config = dict(
    n_layer=11,
    d_shared_expert=128,
    moe_layers=[0, 1, 2, 3, 4, 5, 6, 7, 8, 9, 10],
    router_score='sigmoid',
    normalize_top_k=True,
    routed_scale=2.5,
    norm='layernorm',
    norm_place='pre',
    schedule='cos',
)
Below are experts of layer 7 (counted from 0) of a mixture-of-experts language model. Rows are named router (the router's row for the expert), up (a neuron's input weights, with its number) and show model dimensions 160-191. Each number is 500 + 50 x the weight over its row's rms, rounded and kept within 0 to 999. Numbers have three digits each.
After each expert's rows: "mostly gets" lists some tokens that are sent to it at least half of the time. This comes from a sample of Wikipedia text that the model never trained on.

# expert 52
router:519419523478567499422442552388451434429547406571537486447522511552563538425524570522551484439468
up0:538484528594602470458504559612548465494540413534463444612561476534544529521473400542576549492429
up1:512468407541402497461536531459537476467501521500492416467425619487502492536383534531505561634495
up2:491514428490478557461487507493464483509484501548557501490515575549461557578533550490470490545553
up3:538529549394413490433569445448575471531539502580580517494508495469474403456611439461491492486547
up4:467562572537506428454539570460465441588490501502476588460438506380544529505510456475491405445522
up5:506524494519437572557343541401476502538561467652505507521526478490502489419565517412567538435419
up6:515409459459458448459499493535566471502447489524485436507608565416551463408569516423509510521468
up7:509505567553456588505522527519463478577554509482430455535476463471518558586504484513486499412442
up8:532400524529406550450416510495470434516465552464562550489641481473471536425475463485533476505538
up9:500448496477594550511488475524523468399463497513468435489480580573490456512445465554516514529369
up10:465427588513559495511462426496543439470457476499477421516491405553476414529497462500564547451424
up11:625517594612543462429459576560484484559506467543608440498468507438578527413541552555529537457470
up12:490523558532477495490536418494456472490409539497443494569525437553500450516498531537464464529434
up13:545452450497398482426545465430502496459509453500583435542503521554407502484484503639551520538514
up14:524461501577373524480591531527324477539514542460576416399563435560486561474445485457486475470532
up15:532414456504519532553502431452497475482518551434552416510475426504506475413588536388442441494519
up16:502503475530400532498489519430475482546470530553540489523552588541469493442488433420547544464503
up17:504524512350501511533473444542524483532560484482449471395438611524484594551581494521581593598539
up18:582423508590486488509476416511467442523556482425547546487480488506454477448522500557467622486553
up19:449500490436502535473481443449501441476528495526576541534530480546522546498442451429452550572594
up20:538436484453488517456457463560477502562502463519515421507531488601487523416576503523446609490400
up21:478453601457441490463436486492464468592437487437563571467493567577533477406528528448508509386479
up22:473489436553547554499506581442486528512403524541404590433497518632429494499467476482515550490605
up23:593397454474571493477468529538541462432583477501432497499540428532509471517400450519517484536532
up24:541427556522497500445581508476522447429477508441457464536504419435512462474506508486587511518533
up25:472541500527513479479449527491458547474488450449534427514505549430452468503413438565524502475484
up26:543463573578535609415505612603518520471491394519518433449501451371510466459478470444533523459462
up27:487440588529502537483458580443455464538450504605472479542507530677530456383543483593538555465449
mostly gets: " known", "ized", " him", "ated", " much", " important"

# expert 53
router:568445534508468496450373495555398514542539462522512470476451511507532553397502486590603542489487
up0:500512504503458520457347553493486509476471463520505460549408496516500537550534460512542539499584
up1:451584363528403459545441496452524502508525520588561588593456475469506445529634570558503386399533
up2:518527439417537485500584571459577501469477433527459457389402445533408481504429523460514451464508
up3:445521500490462479475484512463529478493494504457513426546451536502507521460452505481524430415511
up4:508422443480485525478444559431527450499507446491482496545548624500581489550513505483553570476479
up5:475471501518411540472530607465429496503551489441416423439480407396594513460515436435471468537406
up6:561451505442478568446451458401501481541459484546527470531370576656509421437410548496509443440503
up7:478547582515537528508458434487469488467567433553447518544399608449544508611555449554538452479464
up8:506477606410374605498469485588418500517452500504526494523435499574580475420499506548504502549497
up9:515423432420462554485452492531532488475514520601450464513419472576485479426567513535491481522627
up10:487533561482478438492561460572504473549523490496399466559526447454504417465447486512550328463450
up11:539501522455432491492383570611557521577410471531571485512590551525456506472513433543539536403563
up12:521513384427487445465403564527501494463506516516472441481502531497485388475513560429527456398447
up13:560486495437471511507470509552530501494532494471472456487514374557481396519617567534619510533574
up14:507539616479562431472462489508464484375445450474491507458458471482529491518476486498533583561543
up15:562516464445505480492431553493515503507502466554465548515553497488505514531577459532527594472532
up16:541512464494514582470499474385380466459453487544427471512552490537492588462535592480543509541584
up17:489457533593504577471344549462481518414503437520567540560545456526507638466547520591533605465525
up18:512497512506472594534402519578379454534534532481504498549440415544532488425497567536495465570529
up19:449471559511509500435450479500513524438500528465519455501454576538501487485479576497444482555514
up20:499455488539500459471482548557514472490484421546596478559568512574502541409480513581605499522522
up21:532411463542522451529387433546530495509519433485473558488540433493512512553546524456527485459600
up22:541514462572518513457459510581480469534431450510471472408603435485509516397484514495481506524513
up23:584474458487501447472481560441468480519514516446482557545503470531460506495573431475533501559608
up24:641468538507495613507522502632533485546467484411501490539500453540557504435538557529492428469454
up25:544506464594466556501491551561462477473520450489545540470454530521509520548579542543464539424576
up26:516412515461492420502451450467467449365457449504513583392479594422543488584453457485407482551586
up27:453547514445423594481380518584471461413503497548460460498498569521472567489489450531578579434591
mostly gets: " into", " with", " between", " after", " around", " through"

# expert 15
router:594406511558490526473463517462497467463531436555457548514492485507521470511491475497496579473525
up0:559460564467506520506542506519520497455520406535442495484550470492512462472473517552480545536465
up1:516557443531500557462448490506500485461438498500585543492556437415453533528515463521522533480613
up2:591397499564582528501499459464492480486528454535465588434552564483495499564501577342467506521547
up3:569397491450557482509445446494554466561576524574518442533453493552604509407430526442543400483490
up4:542519424562554521432474518548496435559479535524541512538509518492467477447519604423505459544479
up5:618457495578532466518413605461493468508522493474504442465461562439498474489470514490515549402523
up6:641432578548567560398405512531489464483460503472518601447478533532567470548525476464466504427581
up7:440432458519515600428434473392480454498491530549570535503453480543406507546571551486558467478459
up8:546403518449496512432503618468496444487472499510556587434621540462452472506425559476538506470467
up9:600417505454516480429432518494413438480475487476560579383507516500515501517496447469529534538543
up10:455448508542548460479458546513493457499451442498409456504478509539504496434567580413451530585524
up11:537488543561466553436537538491565505396540539515543539506473488486496529519501440543544447447409
up12:631478504588487402479441551505526502405488484474500592491593497485565458387412519467486556518534
up13:498524430436499477518436527505541515524497471503433520473481540482475434513480587569582525481590
up14:563565542489489581432448384395493449657552405519435571524608537489529559505556453447571546510490
up15:528455447459434517423527578463472464417553461598513481544517454527518500479515501432482421482501
up16:452563543461520520499440540506485481428428518504530483541427634509590497444549561541529416468549
up17:496523433415582504441353552553510530460511421507505432523552483530489510468432456453439536533453
up18:483519454483570397476454509522476461440518450561436557442442505532497501449448500503505512475442
up19:551499508501532478381504502554541470619395547564438464486411470477382564479476471551548493550459
up20:489429487513458507466486493533472441472520467430387516450416515448508449460534483522542505514416
up21:488424582513559553435388527516475487611480502572514472516469567410506545467498432451473421568512
up22:480470401466523453524429438485488421513458402575534499497502542541452450463440528391495530521492
up23:513549565455576479461492447522458473481527507532407517488376564503540496485583403563517456474495
up24:562470510489451527418545417458463389517491433451457487496521450447606508514473486570504437600500
up25:474431420509479546506419451472405491521536475624505533483435458514495513478581452465502558559438
up26:400547442520542593438449516528470558446583552558466388456379438511530497436502576531440568582434
up27:583402532505594539464454517579507512482511519558381533561508527545505449455509541438540430429414
mostly gets: " •", " Clade", " Coordinates", " Density", " Died", "Area"

# expert 32
router:577469575511520582430526556517417477422470444552492471466476580481521534386545512550558478545420
up0:456489512503485512464461407523525491493464538488497413488523457540518490504555466437526453538468
up1:496456463441501413524461542499493544521509495444515532510456555506420470508415534598561503508493
up2:446540504537541452528435514447512518496597432473562402495461428610626554418431518494603457516452
up3:569496386468485523550450577508495523523512431532591512542465514475524443394512536480506573515537
up4:546519526451442541484450540465511516499504526554461490548386494447542610491510592454486460525430
up5:491513441435553404506496522431467476518512515492569560503493455473450524473486579574458499531530
up6:585489549466514521459504574500423469422471509542545443464503509502496536410558496647489467490471
up7:515446458608500463473474450562523459473562534475449540515443540467569447506433541496539504556502
up8:492477472450612546488506530509421477485479489471522542456474479439480449566552588441529488448530
up9:553431492437588543471482529491508491526477425459540471415484445498462614469426450522508510513538
up10:580541458492404446462470538496491453502494416512597530579517542424506455525462412491617538502568
up11:484421442533447485551473537524467488473544490543556469539435464439404545549538495603451569510647
up12:550420496486530532516442532462511479477435463439530404607499484438506468537543521448497538454566
up13:523429522456458461507437530531508421405506467549453431543537491551504422487516505455522510505591
up14:485570531460570551486417454450553477417514497480496580506527402520599441519521523565393498478466
up15:472482428524562496488457540533431464567586478583396484489504492484559407530530533508483421400434
up16:576392488512542522451492517589406516466499451514489491464632501505515428451480481588449477452451
up17:562421561550459587454510577518510534469510461510479462496439476561517552508455557467566491506495
up18:530505493561570513426474520498475470584530451598436450472477511630599479487510347459592471349505
up19:537438488563532462399466494502563493491534458565533600560540498600625387453482543459552547497544
up20:572429485469455445580472461605479522488527509486550483403494477442501538485480451507474517464507
up21:475515542529531481522549547518405517459480425524447536507429512451432520626544459613442480511490
up22:557527510596513561480497506613377492452502513372517365451548492474521548445478551445501486500454
up23:552482519619412516529479446458489491530557413468417537489513538486586395556550549535551527545474
up24:515475499601460576528486460482590489504557519541466565515441426493651562464457439464437503480520
up25:566449446536534577506496497523433472449453402556548543465496455606529584405508517543562476437493
up26:486541495425466510526456487495538429442481462511446447403467498550569515521508407631526522450488
up27:582490462490573505532506448588543487541477567478510599579444478531507503475495485518469589488623
mostly gets: " ​(", " scored", " became", " received", "\"", " *"

# expert 6
router:480434547577531483503433516493439469534460465567583524485450577553526489399415515493498498454489
up0:465489502527483512521419565548444450504491494567545549526518491585468438488533561491536476474486
up1:480533498501555563509443460435509486449566475591451588472503450495500519405475564452495503491582
up2:439464454534488515463474536484444435577492506499444518475526473513497500473502482481526510553607
up3:495527506494438539502460569464476511493629479540566513484439493545573479455436502511543424440485
up4:514455590548472564521480502463494480489458515443478478493415487423512468511495512515462502469458
up5:513409555552516469496573513486402492544477537455490509470443497495588559570491576464579507484498
up6:558521469482545506446383544484551484361491449478520554554538476476531457537456443516565574506461
up7:563540522510415564518463530585525487459469442466496523537511532515534463442474494665563589520655
up8:516495438531468468452500500467562485482375475542502513438519538489553512377545546494538572479445
up9:500484505551548494467458563430492533544531472498524461557573491503491581573561527546451487605472
up10:500562555457487477493509436589557482533557472554552549528435471468420511456486477542456556421556
up11:509389655488562571495448530520510493448547394500539449555435431504602536447494457566536542427525
up12:557415434476508489492407464527557461559548453484457489451513448548531455457525425479526615509433
up13:483405490461474561473553356571437512509613474506433492514496482513478554548490550568435558518495
up14:461520457460466529520510602491444514451447533426494493568549547517557455485504507492536544451497
up15:540497552534506493524395541472398442571532518565561544547476521578563532486419627500510432455521
up16:540358516553489510499473554539481504428503462451526482448549555448496485477542525486575585473511
up17:514466427606558462459473561537502462484536413553522477464525487513477495515496471583511492592517
up18:590545587477481527452419550562592433449537467508533482584480502403552514620492581522482425545455
up19:505562482574548571504363559498512500548551495488505607412469412437442548480556523500573500441602
up20:498558470552595530512468593474465494495506424426516500572422557421514513503525551450458422546484
up21:513389442549448594508494434475512468407486414500521508484550487584565554476491546511496586367478
up22:515418512569487483486352508493392491528474520470600541517483506432469497484434444484568533466597
up23:533488469473393513485413534537489477457552532537564425445529553491464498469433468472555530476566
up24:479442455486533554511445441533423480499553505536509463476460451453435572565554514544474519474522
up25:534434384502453432442421478519551440425502517521539530434472487419467521507415423467443427553491
up26:494450520553552505514419463587472480499456474588453482476394567532557510463523508517544567422488
up27:466420494494618458505476526579527508580558491594546516603489529474442471424590420522554490465550
mostly gets: "ed", " used", "ated", " made", " released", " known"

# expert 78
router:566459573556492515400457521547442415512489436590534497543526490565573487438521436487511570520473
up0:545493592531488412501438550418498447445449527488550410526503510510480581519597462565558511575496
up1:505513509558507497459545507542429480545536453524541426503594431541603541495546446512506438495491
up2:576494520508519464466331555483480408502424439447480419495521515426440512404528549470471583502519
up3:566491453546587408495444534564494470480572447542488512453482440363440449531496518527496621487489
up4:537488470444476533524492545441455485428516454599426418465491514466537568501386608458459520432509
up5:549430446493508577539489532546462484480514468476485529412594544506514474607425528534486459406543
up6:559406494583413581535481540396522513568540435527553556577517545483424515516483528587522532495525
up7:521419444535540505470488475615446467520447492465527519532509497520429428538419465479533514412501
up8:550389598492475470419502526567506521501552483418493505467500510399587532471535528470507471424370
up9:552472507557536536457464608467518439524472490538497451541481542415494450494478543537565600494466
up10:437469536541530439390518476472408448514514544559512542473450477519522499500476448538541551478446
up11:554436549543514530511524466432474485480542505573531552503538518532490528444545505547486450480419
up12:615553609461618484509468487491539440544611479528478505505432474489429535502456459547571562526528
up13:518439544584497470462440574487481478493560453525510422495569457577535423436383523439495561482569
up14:495404574496472521509532491479503471531494517440489487440433519529614564454488506533509559521605
up15:504513579587521517531510570478479483554513479495368437482524589476470583396488576457533518500377
up16:427489566519355464463457487494481479518508512522527459501542555470493519560483583480538486482449
up17:458402457508534557436540446397467469517501498454558532556479501551434543443434498530560469501582
up18:482459585519463629432464636558455470497482529436529515536554485539489546475537435511433497552534
up19:519459455467518560518438477468452448590577488481545428501465547557427491519423478533571445518470
up20:368520465515487564540403458552497433530428480519550516530484569507649480483553471543564402433565
up21:481367531510508509419427517458571474488465460494539588534511519476470480478479450453569629482534
up22:502476424466498499475435449475514425512522448468509584560455477525474532372412513601483514535498
up23:478543516503506516574506524562455444487526447530522449428459495477438493514533407569523501465486
up24:521475560551448535519575480563408468594483419537445516499521537559522463389477500437505463457425
up25:518528486564478447502503519544523452416556499454534511510423496466554510408509501559593460515527
up26:492563543435612505518535485530458488425497500486450464443440508551545552603496520578470469513492
up27:585402472427452495446511542538618480425463531490501462515476500526499465556544539565481515555524
mostly gets: "---|---|---|---|", "|---|---|---|", " ==", "^{", " chronology", " UTC"

# expert 50
router:551398497457557529445382499496441380486492406527501508461458552509445612526480476493523573470462
up0:543540476480445566518582610494565481389456469492502495404547509560644550464502527500518511514465
up1:563507534609432570489454539549455526496434544545496489533547510590551455483638483507492534409548
up2:527417506547477577444447458492463530478591460461425489505584566555529426483591450483493522497550
up3:545509415490562463508374501479425400513549513568469525468524526486503583476473582438466527510511
up4:488494555473515494422374409508470479600607514576518537536452410530484574535498565410598531535482
up5:518454457554468563516507473524491490458547426468505551566485553514524587482484550462582541515469
up6:464493496444515495580527373476548482457536436408486504489471494678553461486445450550481496472420
up7:442462559494576543578461430511422483656457544469582402503433371497439486443525550449575562481538
up8:499477541474476528484483528456491433431514379605522526473525648589552460554539453578469475464557
up9:525454594508504426426512490606516399521446512466549520526457582414474451520536504563492508532431
up10:528441575569473595457475520422498493530465409505563422494477494583445472549503513583496544458510
up11:595503515498563429469525528536563411532392442442432517580507532485433553491454448413533539501438
up12:541548498507458506447532491519417483545438501503488540487571537374532576558542536516464577539514
up13:508409556528415468478590398541454475482464481662545568512556467496482458481459554473431486520526
up14:506363505557522518554472475531596492547524496516401556472445525534481578461540464473488499578521
up15:526493484538517572486512477573581386515514456582514480547491508514488497581402455462518550514461
up16:504587480470579496515532508554583452539531481497447428586406577507522470484580406559509551437417
up17:509444512513568573523594478488543484535504549491526492457458554436445506488483587598474461539461
up18:462516501511624468454432423537500489483429556523522502447483405454482420467503497487504480563598
up19:597540457452539541477445468559519468487560446495625631476507557492578467512599528522468504547558
up20:466437571492470530431445481425538479482544570434512407510433487567607546446468609429478458567529
up21:489520445501450494502462648578529390509518452533481453513408445475499401449505392511514468502467
up22:507399427431527556448513551386498410441539446496581453451481506512351469498449549430559457522556
up23:537459579513524434450545570482511479607486500522564539456484492573449524428525467516511552531592
up24:419480485536521565529468522486422485423445478455484497580503488512462516484433515497499482551493
up25:465504527522483595388512582488536482478507482540473472483540509495459519524443496434471606474430
up26:595497556452576591527539463406435474547576480500428521538486461400445534469486538556459463467458
up27:514564571544543547526465532469472504545481489466419520527473516505509510502475507462481463458483
mostly gets: "′", "″", " ft", " km", " kg", " Coordinates"

# expert 10
router:536466589536427521477373473537434494469550474524559501523477494510539600463534521419504578541420
up0:447445549407463571534525506435493455506494503470446462536400555440456494491511514556494448549485
up1:500513381520377463466494491512473484382479451454457558425394474520491501467537618516523593382546
up2:424496523450529477454554532488458475472509514599493484413501496471427588542526503515518454433478
up3:523431572456537504472385511585484513512555412549556527474542477518505560436499540462446536523494
up4:453501520460459486460532532504464462487514472472548541455525533539547496484564521443530534417472
up5:506540472523520482481557457462501511570634545495500522498526532536405551601428488466500481468362
up6:511511429481526537510420590529440542518610463558534536499482546548448437567479451400547527468550
up7:497555444443447513482481530588460511511559441551514428515451486477500536567505530507523528490450
up8:540458581489446622494428548480478482498499487421575458517510493419482443393456421509475519479509
up9:506424436489530425418485444437542460421499503584575571548436521472444596507429589508472419502498
up10:559563446495530449440424492449480454471463470493538500467537478531505450432522572457538542426553
up11:590530476467419460511554431569506474494506395466451557564625549508491502463674528522554540566526
up12:497463481452561532483484414509521489661549489547510431552466455568477503479484468514502442485474
up13:507425441521493570466352484496464514533557500655485482523395414592497440509429461449559449598452
up14:552493486514518491439525555491458518474517492560473527450562497512511542483520403480509545494472
up15:546377502479479591471453491511540480546471485480512458490457438581527567539466329516508576470548
up16:451519527611446508490407501551427431499540475488538535452522571584518449536483559532533565512590
up17:530483479505533511464431566488525484470493524484472509444479471523499488388524518477478453348504
up18:485420555564443619490418574550524452581469418527458384506527548465566477462543509520531448521510
up19:515491468473470539465474456464431505445526468449472580578392503477451566508577454533565514540578
up20:543538436398514521516518458499524509513570518476462435453536480603487518413512493544553495384418
up21:536414541526546496519483497525354501512497500583516448464463498503497454524448420540562519531488
up22:607516560496477566479518505460544507567499486494520537430485423571497492441504526459507466408462
up23:491434491594439485466514530473563500463542471479511545518545535476569422414469560577484510445451
up24:485469433464428492482561452449466512476460521566504538478494417483453488510464549494498540542460
up25:564415508565496593492432589563545506525532457474543426525495455436461496445431463496503561489524
up26:502477512463472488454456554511596481489532549522539534541503560606521515487459487546593610509560
up27:482432559501566403538540512505517537483478480553523445487542452519525452562502421489570465415495
mostly gets: "in", "In", " In", " after", "et", " After"

# expert 9
router:594403580511533482465448469576416355474547440558459506491449540591503440529461493497606499494446
up0:548526486422456578417554515485441512517568428472571564439492475448417579475490469473474435536560
up1:540464590476471562543464551497475510565479548480526425589447533411509446365481551509550519516510
up2:519508433594545403451464408506411467491499555618516518560492639522431425453553488448608635458462
up3:514427497440432505496531452421514502524587491545444435605415489487530530511531485528509455457450
up4:503524456495529503496549465483458427428498494505501555505524448638471527478496543602452534518515
up5:509473558440482532497526477461531547476460461565392445527525493449464514570483548461386516539444
up6:579403464606496570461560551572505449508472472504479447563453395544508426463450495536446532507475
up7:453490512481536441472443519583518540505509399448494506492494580523497471493445443601447575405480
up8:527597483632402451462518490531472533459432461525443584542544478552568474469522521532494544485554
up9:496404547598558478456538473448427491488488474447427511516462462399528451519482503554467481534411
up10:603407478566477483449403408559445494470498481503531503600569503542633469471538514529516588506466
up11:649492516485545491504539430439465491536500510573452473551417483512519496409488555533486446490500
up12:547494508479518454464516509563524435396491507505467554552486487485411488534482577602572432482511
up13:479511566539443546486482498508454429520512442495466546516488485486536425449520463512514469474363
up14:557528501458513502501524562489416446553470531512503513542467524522503527507387492467474609422502
up15:559466415429447501505485496465470500438590521508528566555442576520483426475492570560434631487489
up16:515494489505549519461406546537426494504591593505576455440447547508520603526509564600575528565527
up17:606517609503552557480344569522420435558510510531525480456425493348476472475538551551557499401497
up18:546488559500498505468496570528425434540450446503437505531413583592453452431449516442557541488517
up19:552526467515551555457474550545483487549526472549471492490528455531433474500533454436566392467510
up20:449471594575492571442497566583459445517458497583401460331485531408503485509459505561555408480434
up21:508513524523666501522501503496460516550566499443480444575448565491526469477496545525558504473416
up22:479506464477492473456555435465467504548471486409489471488640521444588445553507423416511539461505
up23:584514510648449559422511540536549479473481478566553452467485434540553509506437528494557509585602
up24:502552476570506433525507441552450420470475528523495591538558558484422462454567452592609541507470
up25:509489468544435583450574507528471464528479481496493475614516434553493512543510598543405498491463
up26:382503521533535503487433570511476539451535456549521550494541499541579506524582527446539409447467
up27:552432570496502502540434476501514498521485499443601559551527461534511468446560616461481483595494
mostly gets: "clo", "bl", "chan", "qu", "bre", " syn"

# expert 79
router:536427582433566527481487569540436490492531498602416466463369528518493564399458528486629506479418
up0:582439553534559509450475599480467504492457421555559533457538427516541543493493489479479589453614
up1:437537577534586536479469475453413547482581473553489534510586510528538604527492508431541560544436
up2:528495511469443585446475388564425439456534453495473532505513609475501498541538448488459545577342
up3:553449539512466564503407498489494511505574470499571445525557441442495435395469511476572472544540
up4:471439517535541491540479481543484479452466441516462529527523472494462386521477454492487533421573
up5:491483487511504549451534485555437489416527506545491523468490530447531433515421419561465550583418
up6:491428599519516556503497544438521490521512471421472514546487521437509588580444516513505538493521
up7:528513543429431495480515631574507504528541487499490503484427523469563525415574436467548474512511
up8:481512554438460493476495549578487434476451539575506474477471461489490598467587440519481511480493
up9:524534588524526499476466506564507459499425419510452514514533475659509433507471456446426491391501
up10:525474467434441494439489518440515477562543487498457431446521465444492546447500541431512494393523
up11:554517521524490522476492558503398477438561471489422456540486490574499545457453477472470515506473
up12:551424540585489571415442521477485487407603450456511555469492507553597437525560454450531494485531
up13:536553512634425505491531484474530476545432514502551515522607526434558532514510524501483518502513
up14:551398537456427529470511506580538528536480512438548471512527490415556540512513504509542608528477
up15:475465529456492494468509447369465439462517440543372436469510474500472519414541471501514576393442
up16:588402497520464569396461522455472493495518571464480448427537467468506473513525519503481512565588
up17:480515544533562549518420572566466482541537484501500483453526486442493563540561463589499515587482
up18:471529496472499510496445505527507510456526502562599434502455586465462556438563502568535507502604
up19:486525599451515550469478429504448507488521435518415477512414543565537438549527650522497576472527
up20:435525555531479519552498545455505467450428423494357558445496549539497544469455482620575474528497
up21:504548491526491513490433495498452506555562482529497460464612593491488614487493488552483483474432
up22:453550557456492489492462571459391484481437453448521521464423447495558498470503493408465652445484
up23:564469530472402478539514522435430475460519493470561462563566537518518541492454597549560560503480
up24:471570552489529541488514610564415490493542468512445527563456513431565540444518527517531432528435
up25:473414495565451417494445545596497484415597542515427541423495439623483446511528493482533543484593
up26:511498385558524486513473443445461444497547475460503464482518497474582446432520531454518492432496
up27:529474535497541492527506563512444482533599493417512434462449468482544455486489407429504490458508
mostly gets: " con", " pro", " as", "–", " du", "—"

# expert 13
router:526515573462484577406452574476457405481483471525497512474423526471562548501506546476587472554441
up0:507390585590482518393479467555509510483486471518487503521504529475514406551514474440581525462560
up1:601532490433438468492561473476514451427537470468541566499468576456615408476553497512461508525506
up2:456528478427509533407466481463529470538550475506397469491502536487548524495482509513517566410475
up3:519514497421524491392539554657522476535551467538517517473589459592489531471426533540431550537561
up4:491511571515469506428472488528490509490565429594550529479445435466480431516514487536535488505515
up5:473503530550492535451509507428453516471432507503465441499458569463440529502545507570446523423476
up6:499473445524403621493460585540508526491481461525434529419548458484490480509541402494536461428512
up7:488475540503489522489522522513483454513543455476432503427489412533474541499456442569543529516520
up8:559404516531502483486383472560553449490513442524520529497467510462537563444461524463393551488568
up9:481463545553446640445424444351576519561485526518460420455515422506475555497465519571506517515451
up10:512444536497531488507391538460547514567585475416483518500429573422449470484551365506514519572589
up11:475500564537530521511477504597542458531568526548393623479381575532513461511461469489506478479514
up12:517524558452566513542471553437574514510470406610516452438520585499554506433575546507434480409522
up13:467534509485494586445486518549496509442581504526554511437474561552490396447507536559535524436512
up14:577468545624598563489540496534423500553419463484450469454521504519505450465543486474539576532395
up15:549465523464551506498344476522442408509615428446519552518499586530510509481519435512551521438519
up16:507565444543555604422489599510505486507446492585452554396488513481443603496472472556486537461530
up17:487469479525527420546383545619546486504478442431491422573555480527593492392531494504493433496491
up18:585497540506528620484524526435500441475543479490529407428439469462457580427544593521411517579424
up19:495510489555517559558522372431433511593553423548402530508440573579492552500517455453523519549449
up20:542491498525536567490431451483568518548549528509484469557545516516466528515447480490525512423467
up21:517513558499527505518542493474441478476462468568454614472490474527530520480591454506488552573393
up22:470527448619472466507415530509568430533501476497429495438466554559549393454438515488504501440484
up23:463478536562423535525468572547500424502486518428456535515515553464583568416470464494487553543542
up24:572518509342518607429478572421433506431556516562535479502474633493466386531409528551548444491500
up25:497375480599516539474568532455530482476560451501507472490487429505513441416585543510468499510539
up26:444471468412467524485468467466527455486534463527504472481523464442558546489478459553433554505434
up27:455485433481480522496537548511519511346603468478589532579464486510522514515555509537464504422542
mostly gets: "De", "He", "La", " De", "Se", "Le"

# expert 37
router:471420460448472502441447556513503466477503410602499434475456493502522492508539476501563555455460
up0:484525535458530555486454465622474549481449498477460512551448407429544571467538629432429496467424
up1:504269482501490492458476541506497488544473434520490404499486483465525589445495469509456499468429
up2:543491565528427469486539557577446431481524423477485492472523513434468502504568528525547546388391
up3:454547538570548505464524456531369524493498430513526459543444509510500540465546517534491530494529
up4:551505543418552480429481516474561560510479403569470534435524531375502607489517483543513490451421
up5:540349482360529481492441474541507506444441440535498582372539433522398596536494512519462554524397
up6:505490559453552533393504525563434532505508538493460471456524521481547542505551519499425577361409
up7:535451467548511541541552454502565468564478449518397490522454476529432415498581470478536475562496
up8:466426559469553551463519508538475507470476456490465472541456511490514519544525537439483506437508
up9:464487668534494488450543447464518526532489492481462446533505484567473558462459555521479532586405
up10:505518412447452521524377453518489493576472492513593536519539434503420423530460572599444510498602
up11:496453537455566517488481498455497498532535479547475489396531466495407542550534484484457523462460
up12:511607482505499499483493496556480535559502558569539580664505455456451499519551526565471513490561
up13:505506464512482558501304324581514479519480400547459482519544461453656465523428580413534489464561
up14:509498482450518549486524477526411509434500530522530517523526439532535556478577574566414535392443
up15:450597475484525517521534485612478510453549550512416525450425502478530537417496565444452567504493
up16:518394489473440537482533485530453481457508566484572468468546456527506496499453487526613472525484
up17:457397474547437532429472552519473456551489461493536449503453506595501579541600464444581497454534
up18:489423508478469490505468482439519495475598449495485426501470495492495406513531553524538485528512
up19:507407494568481452509399479407428490452576495508537506579446486520457513503540531449548477609540
up20:485475414494543408416412499445473499532548465459507504540471533447429488484583440559561543497501
up21:507506455497477438498531535483433448375516396584468559495489578535503518546567497364564526495523
up22:523451476547545568469557475559502482475472427457485575511528472586512504486517496391542440505429
up23:555434460460602495473431482578534470508465471527495471565500481542491521533443449512464493531515
up24:522384500421482431479520490577418512413511470574453455480438493544414510524547473483536456394445
up25:516414464560471542514433542641488453494446497544524472470501402392538450542477471495499536467451
up26:520535466469494560499418569500427528482538443545483434477609404479562474499568567481530525385486
up27:489565450427582528482479537610460488438521549518495495492487426517468543445480449596558486515458
mostly gets: "|", "=", "According", "inomial", " MF", " FW"